{
  "n_experts": 128,
  "experts_per_token": 2,
  "router_score": "sigmoid",
  "normalize_top_k": true,
  "balance_loss": 0.00166,
  "groups_per_token": 1,
  "lr": 0.00549,
  "schedule": "wsd",
  "train_tokens": 575100000
}
Below are experts of layer 5 (counted from 0) of a mixture-of-experts language model. Rows are named router (the router's row for the expert), gate (a neuron's input weights, with its number), up (a neuron's input weights, with its number) and show model dimensions 0-159. Each number is 200 + 30 x the weight over its row's rms, rounded and kept within 0 to 999.
Before each expert's rows: "gets" lists some tokens that make up at least twice as much of what it gets as of all text. This comes from a sample of Wikipedia text that the model never trained on. Tokens count by the router's weight.

# expert 58
gets: " |", ",", ";", " ", " –", " &"
router,153,151,171,169,189,203,161,223,183,184,192,150,249,202,243,212,251,189,194,224,185,243,215,225,230,190,189,191,207,260,182,153,204,203,200,191,176,211,239,190,192,184,205,211,205,187,149,147,250,202,203,208,206,210,181,216,228,232,229,202,161,190,231,219,207,217,188,221,205,168,231,182,169,149,181,187,221,216,172,241,168,179,199,192,212,184,239,171,196,181,182,221,183,177,264,179,231,103,253,266,248,175,159,243,208,227,166,218,228,175,220,191,176,278,187,164,209,192,190,208,212,235,201,228,176,142,236,143,191,126,136,202,194,189,209,199,260,184,162,179,179,175,218,161,182,245,170,183,211,222,236,192,166,210,189,161,230,188,217,216
gate15,188,198,176,204,167,230,157,226,213,181,188,175,193,180,208,185,202,215,173,185,198,231,207,206,255,128,249,156,198,214,208,165,230,211,226,246,234,198,201,157,222,175,160,153,250,155,253,195,192,204,220,242,204,218,261,222,208,219,201,202,214,153,148,186,215,172,233,233,235,176,221,230,162,246,204,244,220,204,181,187,223,145,266,196,265,180,195,235,218,168,235,189,199,280,163,150,218,208,229,180,235,216,192,178,263,209,207,201,201,238,179,164,190,169,222,180,196,197,219,227,186,272,197,156,211,191,234,179,214,194,205,244,198,193,178,183,219,220,216,221,187,227,213,212,147,249,185,166,237,221,237,185,135,174,178,201,249,235,181,167
up15,190,188,171,251,164,225,142,181,244,231,220,218,194,182,244,216,173,163,174,192,179,217,232,259,195,120,246,224,256,237,168,221,252,190,219,210,227,232,157,178,209,185,174,127,261,142,235,174,183,193,231,178,228,203,209,199,190,184,225,203,190,151,138,170,225,145,144,207,216,159,163,196,162,209,205,222,176,239,197,216,182,161,219,225,223,167,224,190,188,222,233,222,263,222,193,167,220,198,232,193,207,186,176,199,173,177,228,198,211,219,155,185,203,193,155,172,231,179,213,177,181,223,160,176,221,229,211,234,203,229,239,251,208,165,166,164,208,193,188,210,166,200,225,225,179,240,201,188,233,196,264,208,197,224,159,229,208,214,135,198

# expert 31
gets: "b", "d", "z", "el", "g", "f"
router,185,189,185,187,181,211,171,221,141,151,168,175,230,163,212,144,193,173,211,247,190,244,208,230,174,164,167,194,173,212,196,208,203,221,185,159,209,208,260,179,197,152,264,205,239,190,189,192,247,214,164,191,248,172,213,217,208,213,294,194,210,192,185,196,196,181,181,165,233,184,214,178,143,182,152,131,214,174,176,188,218,190,218,217,137,212,239,148,175,196,230,215,203,152,256,193,214,167,165,225,229,172,180,250,176,181,174,143,217,180,232,154,187,256,189,176,194,214,180,193,233,210,206,231,203,153,212,178,116,166,162,182,238,221,204,234,229,166,171,234,187,135,170,180,214,207,189,231,178,193,239,185,198,217,195,210,214,202,193,230
gate0,166,196,210,185,177,216,152,245,241,172,217,224,168,185,249,188,179,181,204,226,196,159,216,232,218,227,227,150,165,215,199,200,199,145,187,244,202,214,162,180,199,170,164,170,165,228,169,186,223,180,194,200,193,186,175,156,175,215,211,154,219,156,131,183,168,157,207,216,217,217,243,249,137,173,189,192,147,188,161,195,205,220,214,187,174,224,158,182,248,167,148,100,168,204,205,167,203,135,171,211,205,176,192,201,201,246,196,226,204,144,199,178,153,192,180,255,253,252,200,225,146,171,206,223,179,185,157,189,205,143,208,165,230,148,208,186,252,194,198,192,179,150,185,177,204,186,229,216,214,230,238,204,208,189,202,193,186,153,208,207
up0,190,216,200,191,189,194,218,186,195,169,135,251,209,236,148,251,165,252,221,159,157,257,269,184,275,207,208,251,187,199,150,191,231,237,256,190,204,204,210,201,187,212,191,192,199,173,187,198,160,162,227,142,235,199,206,168,172,239,198,224,188,222,254,147,187,197,220,200,189,144,183,220,223,188,235,198,238,184,224,172,163,192,206,160,237,220,200,244,177,201,229,192,169,222,161,192,240,219,200,174,168,195,200,182,220,208,178,151,220,189,167,256,241,202,260,223,215,208,193,234,202,204,204,165,180,199,229,188,254,235,205,197,187,239,270,199,191,211,192,226,248,203,183,242,162,174,232,203,146,172,181,213,168,185,201,182,169,226,182,127

# expert 2
gets: "I", "O", "U", " USA", "A", "E"
router,206,219,199,217,180,180,198,238,183,163,159,168,227,201,194,159,249,193,191,207,179,225,201,229,234,184,220,149,212,225,261,205,192,177,212,208,199,203,227,205,174,132,213,253,187,197,198,188,192,214,200,162,177,176,188,225,187,217,228,193,162,170,253,249,166,203,185,242,216,175,204,214,173,162,181,204,221,227,216,173,201,133,166,196,186,161,202,181,165,214,175,168,210,203,272,175,198,158,226,226,228,152,147,230,126,232,130,172,277,191,198,211,216,206,199,197,213,187,198,239,218,247,206,255,147,163,190,223,190,168,171,242,201,181,158,194,239,158,214,190,207,149,197,199,119,191,153,172,172,249,200,170,204,181,183,220,249,195,215,245
gate4,224,207,243,223,178,150,186,229,206,138,222,208,224,215,157,262,215,249,189,193,186,220,252,199,189,178,192,171,169,185,193,204,282,194,232,198,171,196,112,188,229,168,212,200,202,196,207,195,161,222,221,148,166,179,194,236,170,199,235,197,171,234,267,265,204,230,213,189,185,146,220,221,168,155,184,199,202,224,194,224,248,174,183,214,217,196,142,238,144,242,174,188,211,200,192,181,245,186,263,231,172,183,212,209,211,221,201,174,195,189,235,229,181,210,229,197,199,219,175,216,232,191,229,247,191,224,179,218,163,224,182,217,208,133,249,179,251,212,220,196,221,185,209,231,158,236,184,195,177,218,164,206,250,173,248,182,163,255,219,247
up4,191,193,175,159,159,191,180,170,246,182,174,160,206,187,160,199,191,171,200,119,256,191,197,214,201,180,205,247,221,180,206,203,236,181,144,218,205,207,194,213,242,264,206,197,214,181,220,156,154,189,137,147,160,212,226,201,219,216,220,244,180,155,196,231,133,174,175,179,165,222,220,235,226,194,179,124,229,204,194,174,217,119,168,204,173,208,191,184,179,236,183,135,196,138,175,149,206,221,167,253,225,197,184,215,241,194,243,197,175,165,184,165,214,175,231,203,173,233,222,195,186,210,227,202,220,187,214,178,155,203,222,164,238,220,229,174,168,177,147,187,236,189,211,203,168,231,187,245,206,158,183,267,190,183,191,241,191,212,202,208

# expert 59
gets: "ian", "ic", "ical", "ary", "ism", "ist"
router,183,159,226,169,143,135,170,244,131,179,158,161,224,199,229,148,220,197,204,259,186,243,188,230,217,178,209,178,222,226,209,167,149,181,181,216,218,214,189,219,183,154,188,264,220,172,180,184,231,181,183,189,216,158,207,155,186,225,222,188,193,207,225,189,222,217,175,219,235,195,228,163,177,192,173,173,200,215,192,208,204,138,187,217,185,209,239,143,233,155,216,182,257,187,243,198,230,137,242,242,205,206,185,210,152,222,166,194,218,157,211,226,202,257,238,211,248,214,231,184,203,215,215,202,151,174,223,160,155,172,139,175,175,190,210,190,252,210,178,239,215,191,201,191,161,240,171,168,170,220,236,191,184,204,209,164,260,196,156,239
gate3,144,207,162,186,190,175,243,197,176,135,148,199,211,207,204,200,164,219,217,188,214,177,204,195,161,198,221,170,170,267,234,200,191,222,213,184,200,162,150,181,235,198,251,205,175,212,241,211,236,208,167,236,236,193,242,164,226,168,155,190,218,200,204,213,161,150,164,238,240,163,218,140,162,222,195,197,156,196,199,164,182,158,213,161,178,218,196,215,212,186,247,226,191,186,283,169,269,232,208,200,203,137,133,118,207,202,228,212,221,189,209,172,148,220,198,180,206,166,211,205,209,213,228,177,210,236,201,219,191,168,200,198,261,160,194,220,176,239,192,221,159,186,221,207,193,233,217,225,221,226,193,202,169,130,141,215,172,218,211,206
up3,239,206,153,153,227,126,221,259,226,165,203,186,231,207,226,241,173,177,209,222,232,175,190,216,202,246,252,178,134,229,188,165,216,207,169,170,192,180,187,213,202,195,209,209,196,181,241,255,204,183,180,220,212,214,240,191,248,173,172,235,194,168,163,213,173,130,186,199,249,162,187,182,179,215,211,183,193,162,141,230,166,217,220,178,141,194,203,179,168,184,239,237,236,191,245,178,231,217,212,214,213,196,157,165,156,222,203,211,186,162,184,182,161,158,192,153,211,215,241,194,159,229,236,171,200,218,202,229,186,167,238,179,232,199,250,200,133,206,134,191,183,255,236,212,168,231,221,140,221,196,212,164,159,157,191,202,184,203,230,220

# expert 7
gets: " Mc", " F", " V", " H", " S", " W"
router,159,180,160,153,180,210,203,227,209,154,159,188,194,167,244,149,238,184,183,220,187,235,236,277,207,199,196,208,219,218,212,155,182,190,187,185,219,241,220,187,184,168,244,220,176,240,157,134,241,203,240,237,201,203,188,210,190,237,194,163,206,181,195,201,207,214,218,166,198,187,195,198,137,140,151,177,195,232,192,204,173,178,182,185,184,176,202,169,223,148,187,167,177,183,245,144,187,170,239,249,252,183,186,269,187,251,184,156,232,197,226,195,196,238,239,153,226,167,202,229,212,213,203,207,185,151,223,191,180,143,187,191,197,212,230,195,223,143,184,223,167,204,224,203,142,279,173,200,169,197,201,170,155,177,185,189,206,230,144,177
gate1,219,188,159,191,199,206,203,211,207,206,210,188,200,162,159,150,173,213,212,198,171,263,214,232,193,150,187,178,175,210,170,145,203,246,226,182,208,266,209,196,226,170,278,210,248,184,173,242,251,186,218,206,197,189,215,215,195,235,222,220,175,157,182,172,193,232,179,172,172,126,175,217,199,182,229,201,200,184,243,131,187,216,191,253,257,223,153,206,179,162,255,174,183,193,260,232,233,211,244,249,174,206,150,143,203,253,189,152,195,196,177,187,233,210,206,209,225,149,227,267,172,258,204,190,213,165,185,231,223,230,239,204,167,207,236,190,160,192,193,186,230,206,249,157,185,216,185,186,223,206,184,190,250,226,201,208,200,191,225,190
up1,194,178,240,218,272,171,180,195,237,194,175,243,173,157,243,152,196,202,221,162,150,209,238,215,208,183,174,182,190,206,191,178,222,198,157,153,230,208,181,216,244,154,218,212,185,245,160,220,220,181,218,188,213,183,213,151,239,199,202,189,212,197,189,177,181,231,165,227,252,212,178,195,152,181,188,181,169,215,245,201,163,188,249,208,188,136,174,209,188,259,205,183,194,255,224,162,196,227,238,175,233,232,182,187,202,251,230,215,190,224,201,226,220,176,182,221,222,144,213,194,152,266,221,195,234,224,205,185,165,212,209,172,209,110,209,157,207,237,187,222,221,235,198,275,184,230,214,208,159,158,177,147,260,219,216,229,194,165,245,181

# expert 86
gets: " Ch", " R", " T", " S", " D", " P"
router,173,179,144,212,153,212,230,242,174,196,181,182,210,187,231,169,235,203,217,218,193,241,232,219,199,169,223,220,218,252,232,183,233,237,189,190,205,203,243,203,152,155,220,218,248,239,200,190,270,230,199,238,187,151,186,184,221,208,169,207,175,153,244,211,201,229,181,180,220,143,220,151,139,165,196,184,213,229,177,208,161,174,215,167,202,173,225,209,207,141,195,214,181,187,234,160,193,181,211,222,199,166,201,254,175,200,191,197,237,218,217,136,200,195,242,127,201,206,178,264,215,210,199,240,219,167,227,170,177,166,210,166,181,206,179,206,213,126,225,200,229,166,220,239,149,248,106,209,166,233,229,163,206,236,206,198,226,207,209,208
gate0,149,240,154,261,164,163,225,209,158,216,131,213,178,242,202,203,207,207,263,191,194,229,245,160,259,210,275,224,192,209,196,188,213,166,201,257,240,228,218,207,185,216,184,187,220,169,194,140,242,220,185,259,234,208,232,184,224,200,210,169,186,192,172,212,165,213,166,185,210,218,213,201,141,214,215,206,210,206,171,212,172,222,205,204,197,187,241,180,210,231,181,194,194,204,225,219,191,215,116,182,168,183,203,192,162,233,223,212,230,195,192,147,178,236,243,137,197,173,194,226,183,216,148,244,274,218,242,195,187,218,171,159,228,178,225,224,185,206,263,244,222,182,204,281,208,222,213,171,219,226,221,204,192,165,209,222,210,190,240,207
up0,269,204,218,142,210,191,175,205,168,198,210,251,236,169,214,193,208,165,187,221,203,211,149,194,249,237,214,197,190,182,209,250,167,254,200,173,194,158,217,233,175,246,208,228,184,213,199,288,151,169,240,212,184,163,148,210,208,194,190,215,192,186,180,241,173,202,244,211,239,190,158,145,175,221,221,160,207,221,201,209,227,199,181,219,195,195,197,228,167,219,200,186,249,228,192,185,236,189,276,230,196,169,212,200,182,176,182,190,214,203,202,209,251,187,210,223,172,240,240,133,251,181,188,195,115,223,214,221,247,221,183,203,195,226,217,158,213,213,152,179,203,226,165,173,255,169,177,199,139,218,173,165,195,195,194,155,157,141,170,210

# expert 67
gets: " John", " The", " David", " Robert", " William", " the"
router,190,160,175,218,201,224,170,208,196,225,138,198,210,191,244,210,206,186,247,173,166,224,224,265,180,196,187,174,227,202,221,189,213,221,191,178,197,249,226,220,188,200,239,210,221,222,180,197,234,267,193,264,197,211,207,187,205,208,256,199,188,168,245,222,217,222,183,242,204,162,244,221,158,121,142,154,245,172,181,189,219,161,224,189,217,172,220,157,192,159,180,212,212,199,267,209,192,118,191,253,216,199,144,200,175,279,197,204,232,176,229,192,187,215,226,168,224,174,224,226,241,215,150,191,204,162,244,208,174,176,221,203,189,183,160,196,241,176,170,208,175,193,221,220,127,234,156,174,199,243,204,194,217,202,198,211,249,217,175,239
gate0,163,180,226,212,151,239,144,235,180,216,184,190,207,146,188,177,254,277,243,224,179,199,207,190,228,252,227,209,161,168,210,186,170,210,198,204,162,193,203,177,214,223,236,209,200,209,232,197,173,181,223,216,170,207,223,164,217,218,269,195,151,186,188,239,164,191,235,160,243,200,210,241,137,205,208,221,180,214,225,189,207,233,206,196,190,190,152,191,162,133,158,168,204,187,230,164,195,177,216,223,261,145,188,217,171,238,164,213,187,182,196,226,176,175,196,211,227,210,282,193,223,180,194,260,179,192,201,204,279,171,257,198,185,203,159,256,186,225,196,222,156,209,196,210,242,173,207,232,184,170,178,133,201,190,165,168,177,161,195,198
up0,204,167,238,254,186,181,238,199,156,185,202,207,160,226,198,229,215,156,147,207,216,160,233,233,187,225,225,187,260,207,222,220,219,191,213,210,162,199,204,211,219,175,270,247,259,191,172,196,205,246,178,208,248,143,206,210,196,164,175,165,172,194,220,171,195,168,186,274,173,238,179,191,233,258,161,244,206,217,152,129,241,199,174,228,169,247,241,260,194,260,232,217,164,169,197,206,199,165,153,179,232,208,175,235,215,188,215,160,167,149,141,182,166,207,195,180,217,167,228,246,182,146,231,206,197,216,187,185,184,171,193,242,218,192,180,190,202,224,214,230,187,212,144,195,248,208,200,205,199,203,221,182,192,240,214,201,170,238,182,211

# expert 49
gets: " S", " Pr", " H", "f", " Th", "\n"
router,159,172,154,227,185,198,183,243,130,169,166,205,229,194,239,183,277,166,180,246,153,253,211,234,210,201,210,226,206,230,210,209,202,217,236,185,197,245,258,212,156,159,229,224,206,208,163,158,236,218,230,198,184,151,218,226,233,220,224,180,222,219,200,206,211,177,173,192,251,180,258,161,168,173,190,210,176,173,192,213,192,187,245,206,218,224,209,186,187,178,189,197,182,166,218,188,195,173,190,277,235,149,224,228,186,201,178,163,226,187,223,204,189,248,209,175,218,156,185,283,232,212,203,263,180,195,230,220,171,142,175,166,188,242,220,180,219,154,156,212,192,153,198,202,206,261,181,152,142,236,207,183,212,220,193,193,210,173,189,165
gate1,200,161,233,183,187,209,214,246,211,166,194,208,202,217,209,214,181,160,165,208,204,189,197,191,245,195,178,153,213,163,174,153,187,185,188,140,171,210,180,226,176,176,245,166,191,215,208,212,125,221,279,203,222,211,204,234,187,163,218,162,185,206,194,169,171,192,206,195,226,204,148,146,150,183,223,207,211,203,206,206,187,184,153,196,226,201,206,183,225,226,172,216,229,146,141,240,204,141,225,188,234,210,260,264,183,170,187,172,184,189,196,227,236,197,235,225,187,214,218,216,168,189,220,190,176,242,217,225,182,225,207,185,120,166,193,219,251,200,153,239,189,145,156,181,204,215,162,135,216,197,248,116,232,174,206,162,169,210,242,222
up1,200,193,221,196,208,204,190,207,193,193,172,213,207,232,284,173,157,186,138,191,203,183,169,216,236,188,197,244,138,188,202,189,242,187,205,203,187,242,149,237,234,168,212,224,216,204,215,211,168,218,200,198,214,172,188,212,238,189,262,205,207,252,146,197,227,254,203,188,212,220,190,212,188,196,233,179,270,191,196,201,202,244,172,207,191,142,217,223,252,239,209,178,250,197,225,202,285,195,200,191,236,188,254,166,149,190,238,223,174,207,173,153,214,217,214,243,208,235,176,255,201,176,198,231,234,205,243,279,162,169,223,212,214,250,178,215,213,216,167,175,257,174,180,167,165,204,222,164,217,218,208,241,232,263,192,217,166,214,174,170

# expert 46
gets: " |", ")", ";", "\"", " –", "),"
router,184,194,182,189,188,188,152,200,179,187,151,156,195,187,249,190,246,184,225,189,175,248,229,187,226,148,199,163,186,205,244,183,223,193,197,185,195,200,226,240,186,173,189,233,197,198,181,128,230,210,182,183,179,181,180,196,195,212,230,197,155,191,246,221,197,204,186,206,242,164,199,167,203,169,204,189,246,219,152,216,194,196,188,169,213,175,272,143,192,182,183,207,191,187,266,210,222,158,208,212,210,218,180,212,172,201,140,165,256,202,174,194,166,276,215,176,242,244,191,206,214,291,210,240,236,151,226,174,139,140,150,192,200,183,210,173,227,171,161,227,208,160,238,228,143,243,164,177,191,212,209,206,166,260,211,218,229,178,198,221
gate1,228,178,179,175,184,238,191,225,211,228,174,189,195,222,235,181,226,178,188,181,154,183,205,148,217,180,184,210,219,194,189,186,192,179,199,209,229,253,172,172,162,197,178,146,183,204,228,174,176,215,247,196,182,179,182,130,155,208,228,178,228,179,242,228,217,218,208,243,215,283,219,221,172,213,176,220,226,240,190,150,153,182,236,165,145,211,227,159,208,190,205,187,237,178,208,258,204,171,245,190,163,212,173,228,142,210,216,164,205,212,179,181,210,208,189,212,199,174,172,234,199,283,200,206,242,222,253,233,189,193,220,209,149,221,188,210,239,236,135,240,251,117,245,168,214,257,198,237,222,193,160,183,225,173,197,232,187,223,206,166
up1,197,188,191,152,217,237,230,221,183,181,184,234,219,183,237,154,167,208,203,179,226,245,212,200,201,191,164,186,220,189,210,201,217,197,206,211,199,209,182,161,216,247,217,147,193,262,227,174,166,229,194,214,172,225,168,115,176,228,238,191,237,229,240,255,191,132,160,238,218,206,226,204,214,161,186,227,228,221,166,186,187,204,234,134,210,216,258,244,272,183,222,190,298,181,189,202,202,171,242,201,179,212,178,220,169,209,202,171,180,222,213,143,226,244,151,226,193,202,190,227,224,207,186,194,233,166,222,220,197,213,229,161,155,192,162,184,176,238,159,252,197,199,217,178,179,222,216,189,248,173,209,215,224,165,185,252,251,250,212,183

# expert 35
gets: " un", "im", "r", "g", "pl", "ig"
router,187,219,230,194,157,181,205,209,197,172,147,142,246,182,242,220,227,186,177,185,213,241,209,202,254,208,176,212,190,183,215,165,199,209,223,182,179,224,218,229,173,192,294,212,161,207,202,194,242,213,184,238,225,202,163,181,213,239,244,202,236,217,191,244,194,165,202,220,194,168,230,190,142,190,182,185,239,199,209,198,150,211,221,200,187,178,218,154,225,225,254,132,168,191,201,235,240,167,201,252,214,181,205,246,194,227,185,223,252,126,246,194,214,232,196,226,168,166,201,164,191,252,204,269,198,213,235,167,189,190,144,169,226,236,155,247,166,177,135,236,176,194,170,192,167,171,171,178,166,232,199,172,184,218,195,169,253,204,197,190
gate3,226,245,228,210,192,170,146,235,197,215,172,168,248,204,199,246,193,197,234,226,208,222,201,177,182,261,219,242,211,252,208,189,163,180,155,209,211,204,197,165,143,179,207,143,175,190,115,175,225,209,192,243,170,153,203,182,128,173,233,193,212,200,190,250,183,192,222,175,247,187,188,246,158,223,225,227,229,171,179,230,200,177,203,195,201,227,234,141,203,219,185,208,235,182,232,218,252,203,161,154,186,228,213,182,173,124,197,239,210,185,247,179,150,213,207,207,222,233,218,273,212,219,201,185,206,225,185,195,204,177,174,171,235,199,209,198,190,134,248,201,194,220,188,180,244,186,234,208,196,251,206,201,203,157,183,221,247,220,231,137
up3,213,258,192,192,200,195,185,224,199,223,149,211,205,173,111,148,191,234,228,217,201,221,178,184,144,174,208,222,205,186,189,206,183,200,200,258,210,241,162,223,179,162,170,171,215,212,149,222,288,184,219,243,211,204,199,193,252,120,252,174,247,224,242,214,167,198,195,165,180,185,178,187,211,220,190,180,195,233,166,227,199,167,201,201,223,225,181,222,194,197,177,183,216,188,198,286,255,206,163,185,219,199,232,153,172,173,224,208,217,205,248,241,188,183,206,201,197,233,160,238,209,215,152,203,244,172,202,194,195,183,184,190,222,200,235,221,223,151,231,211,187,145,171,161,227,207,219,284,213,259,189,218,195,218,204,247,201,184,148,206

# expert 71
gets: "),", "born", " born", " (", ")", " and"
router,172,211,179,158,177,146,179,215,136,169,145,207,200,224,235,218,239,195,215,188,183,232,215,237,194,200,208,211,224,250,173,178,197,130,235,198,187,207,182,171,204,155,199,244,225,221,155,157,266,265,191,187,263,157,215,170,216,240,203,194,171,192,214,199,224,234,185,166,220,161,197,139,178,196,205,164,222,230,183,202,223,136,156,192,177,212,244,180,171,175,256,214,192,191,253,196,190,155,248,214,213,199,169,191,181,224,142,209,216,187,251,224,209,269,189,172,236,208,195,200,214,227,156,228,175,180,225,166,187,142,205,203,203,202,194,214,211,181,209,198,198,143,224,215,187,236,126,156,177,235,204,184,174,233,200,200,214,185,155,237
gate0,165,184,169,172,207,207,225,219,164,189,204,157,195,198,235,208,176,192,205,181,209,261,227,221,208,216,206,156,244,183,247,223,244,192,254,224,177,189,202,198,209,213,242,227,218,166,222,157,205,195,161,165,275,243,254,179,224,200,226,187,167,224,251,140,234,137,221,193,231,171,201,168,173,188,191,200,247,213,259,212,207,156,221,190,197,178,189,218,125,156,247,186,210,254,215,200,159,244,197,245,194,197,185,185,133,188,210,205,221,197,203,198,206,246,170,160,189,197,161,226,180,183,197,229,173,211,182,261,201,195,146,164,176,209,190,158,243,182,218,230,236,222,205,202,227,243,222,208,174,185,172,124,233,171,216,157,189,170,228,233
up0,227,247,245,238,158,244,200,124,238,210,213,231,221,189,170,164,204,211,167,252,233,178,187,178,197,172,190,198,175,225,181,158,208,205,156,216,178,192,211,238,211,204,189,147,177,210,216,241,195,223,242,232,148,212,151,243,155,186,217,203,187,136,226,283,181,260,179,182,213,213,170,174,216,209,216,210,192,178,176,163,206,223,186,179,214,190,185,202,261,198,136,197,191,198,214,211,231,191,214,139,190,183,221,211,207,220,167,202,172,214,194,179,164,163,246,239,196,278,228,196,191,214,231,162,218,180,205,159,262,184,263,264,201,195,193,216,162,206,181,160,175,188,189,227,184,181,212,125,197,224,221,258,223,197,182,220,183,220,209,185

# expert 92
gets: " British", " Best", " a", " Royal", " National", " Green"
router,164,143,212,191,158,182,201,179,179,162,185,158,207,158,222,208,241,180,228,218,190,190,187,236,217,157,194,165,220,209,232,167,191,195,186,222,156,192,241,195,150,194,245,235,193,192,134,217,242,247,170,227,190,141,213,166,195,237,199,210,188,179,250,221,211,179,179,240,248,188,222,139,171,145,166,194,192,205,178,217,176,142,223,150,218,217,250,123,222,175,220,190,237,165,218,203,222,129,206,204,222,184,193,237,183,220,177,175,241,193,235,228,195,223,217,186,210,193,204,202,245,191,202,241,151,137,209,205,174,142,209,175,182,228,188,236,241,194,231,176,203,150,219,226,172,243,152,174,177,218,214,158,174,215,181,175,224,221,165,244
gate0,197,182,185,223,204,133,199,199,198,217,239,216,186,212,252,217,255,233,190,238,160,224,211,171,219,216,228,119,172,181,193,192,223,189,231,264,214,148,219,206,157,279,158,227,214,208,120,159,226,209,178,171,225,156,198,195,163,193,202,192,174,198,213,178,196,161,176,206,161,164,208,196,165,207,157,189,194,148,225,214,199,199,250,185,178,174,256,176,206,248,174,167,160,228,173,185,175,118,193,154,206,210,163,200,173,209,189,155,180,205,219,206,227,179,182,188,199,223,215,234,197,230,187,192,188,150,208,232,180,196,235,203,184,254,257,241,253,181,194,186,190,146,207,183,201,200,180,174,212,205,194,109,236,166,196,215,211,227,194,191
up0,214,204,179,221,190,235,259,233,185,249,198,192,212,182,176,205,224,172,198,177,197,221,184,231,192,188,206,246,218,218,228,215,222,234,164,187,225,218,188,242,225,159,232,231,171,170,231,156,189,172,195,201,223,226,176,227,205,201,168,215,170,209,120,235,200,232,231,193,231,229,159,207,205,206,208,172,183,179,180,194,166,238,131,185,206,162,183,228,227,225,221,245,178,228,219,226,156,221,214,254,175,199,229,219,200,213,210,202,262,247,164,175,249,162,208,231,201,158,154,196,191,167,191,193,221,204,163,227,161,239,218,256,208,192,136,160,207,180,207,228,232,163,193,189,246,161,212,178,147,181,191,310,228,192,171,179,215,188,115,213

# expert 72
gets: "an", "in", "n", "al", "us", "on"
router,182,165,210,158,189,155,175,233,193,184,185,157,244,174,192,222,220,183,198,242,194,207,225,218,178,160,210,192,226,213,188,193,203,198,200,177,212,195,240,197,211,153,257,206,190,197,168,139,208,189,205,223,226,193,189,169,188,225,268,184,185,198,205,222,238,204,203,203,205,159,227,148,176,168,172,198,175,210,183,241,204,190,153,165,148,201,198,174,197,198,222,236,185,149,215,200,222,156,238,256,235,159,154,224,195,267,167,112,206,210,229,204,199,225,219,169,198,193,227,194,245,212,200,227,201,162,215,186,204,143,130,151,152,189,164,248,260,207,155,230,182,176,207,187,176,221,206,199,135,180,211,170,205,223,205,173,252,173,125,258
gate0,259,160,172,196,242,172,184,197,201,149,158,180,182,247,195,197,207,189,168,189,262,196,227,262,141,192,191,232,222,205,179,230,238,183,221,143,239,214,224,185,205,209,221,198,164,200,195,212,189,148,208,219,157,170,229,217,201,199,233,171,270,221,200,223,199,174,251,240,266,200,212,181,131,166,246,212,150,187,134,204,172,219,158,235,180,164,224,177,185,229,247,174,176,136,191,205,201,213,235,267,175,183,163,207,165,232,152,186,204,189,213,170,217,235,168,180,225,214,206,201,181,167,191,182,205,227,200,235,213,159,212,185,161,166,247,218,175,184,201,222,189,213,184,236,186,250,218,198,178,263,225,148,194,188,216,198,234,213,223,226
up0,143,159,244,199,287,100,220,203,161,173,186,220,220,165,160,205,216,212,198,233,169,205,229,153,235,181,199,215,183,189,164,181,194,223,191,201,203,147,245,203,207,187,190,196,210,197,158,224,230,179,159,222,188,236,196,166,227,251,217,190,161,209,204,211,144,157,241,228,222,174,184,219,177,193,202,242,178,237,200,202,182,267,253,205,202,108,173,205,142,215,230,193,186,195,211,206,221,238,219,145,224,178,202,196,197,139,216,201,237,190,223,206,241,199,202,178,222,171,238,236,178,220,229,288,177,167,174,209,166,206,201,187,162,182,224,238,173,202,201,227,202,219,208,169,252,198,215,159,213,202,206,183,253,216,203,219,233,178,210,206

# expert 1
gets: " |", ";", ":", " —;", "aged", "″N"
router,192,225,194,178,173,211,164,220,179,221,171,174,225,180,241,159,246,186,224,202,193,221,229,194,202,170,167,151,199,236,182,185,210,185,242,186,147,197,223,203,171,189,203,216,197,197,178,187,220,205,188,235,229,164,204,176,193,260,251,168,167,175,233,238,249,209,230,211,227,182,212,170,156,111,195,175,225,220,168,230,183,207,183,173,214,184,246,158,164,132,185,190,192,196,254,174,193,167,192,223,226,204,175,225,147,184,150,206,245,208,224,181,135,259,224,178,173,219,215,212,255,274,203,192,230,105,215,161,167,160,158,188,183,235,217,188,221,171,158,206,205,176,228,230,162,211,182,189,181,198,230,198,208,210,156,203,257,194,205,236
gate5,210,147,217,142,174,207,211,191,156,158,170,213,215,182,177,187,207,249,159,170,167,136,173,208,250,193,195,195,180,168,204,156,234,202,167,205,176,231,202,172,149,106,231,171,188,211,179,240,227,228,248,162,183,199,162,212,209,214,191,250,218,218,224,196,201,224,193,199,227,203,229,240,202,170,154,203,258,160,191,230,201,155,169,137,226,217,190,219,188,177,223,180,166,149,226,222,149,201,207,208,207,225,221,179,194,206,204,204,164,232,184,155,177,151,187,211,209,190,190,225,224,244,179,229,189,254,224,154,158,213,167,171,211,200,188,278,197,162,190,208,214,204,243,231,142,199,190,150,193,241,149,230,209,197,223,205,211,246,252,187
up5,193,204,185,161,168,237,253,195,169,241,167,219,189,213,181,194,192,224,175,200,144,190,186,211,243,145,214,205,191,181,163,186,173,205,197,187,155,188,152,148,164,180,243,157,172,148,207,210,225,162,182,178,152,150,207,206,241,170,206,235,201,197,213,171,176,237,182,242,215,151,217,199,226,166,219,202,204,174,179,261,212,215,203,166,207,219,218,206,153,179,238,167,198,225,251,164,156,208,224,243,224,259,227,209,232,152,211,153,147,254,170,167,187,201,199,204,169,214,166,236,243,214,180,171,200,163,187,180,159,244,170,172,181,187,188,224,209,168,154,265,204,249,159,210,196,210,182,162,183,232,154,263,160,183,179,225,227,240,204,203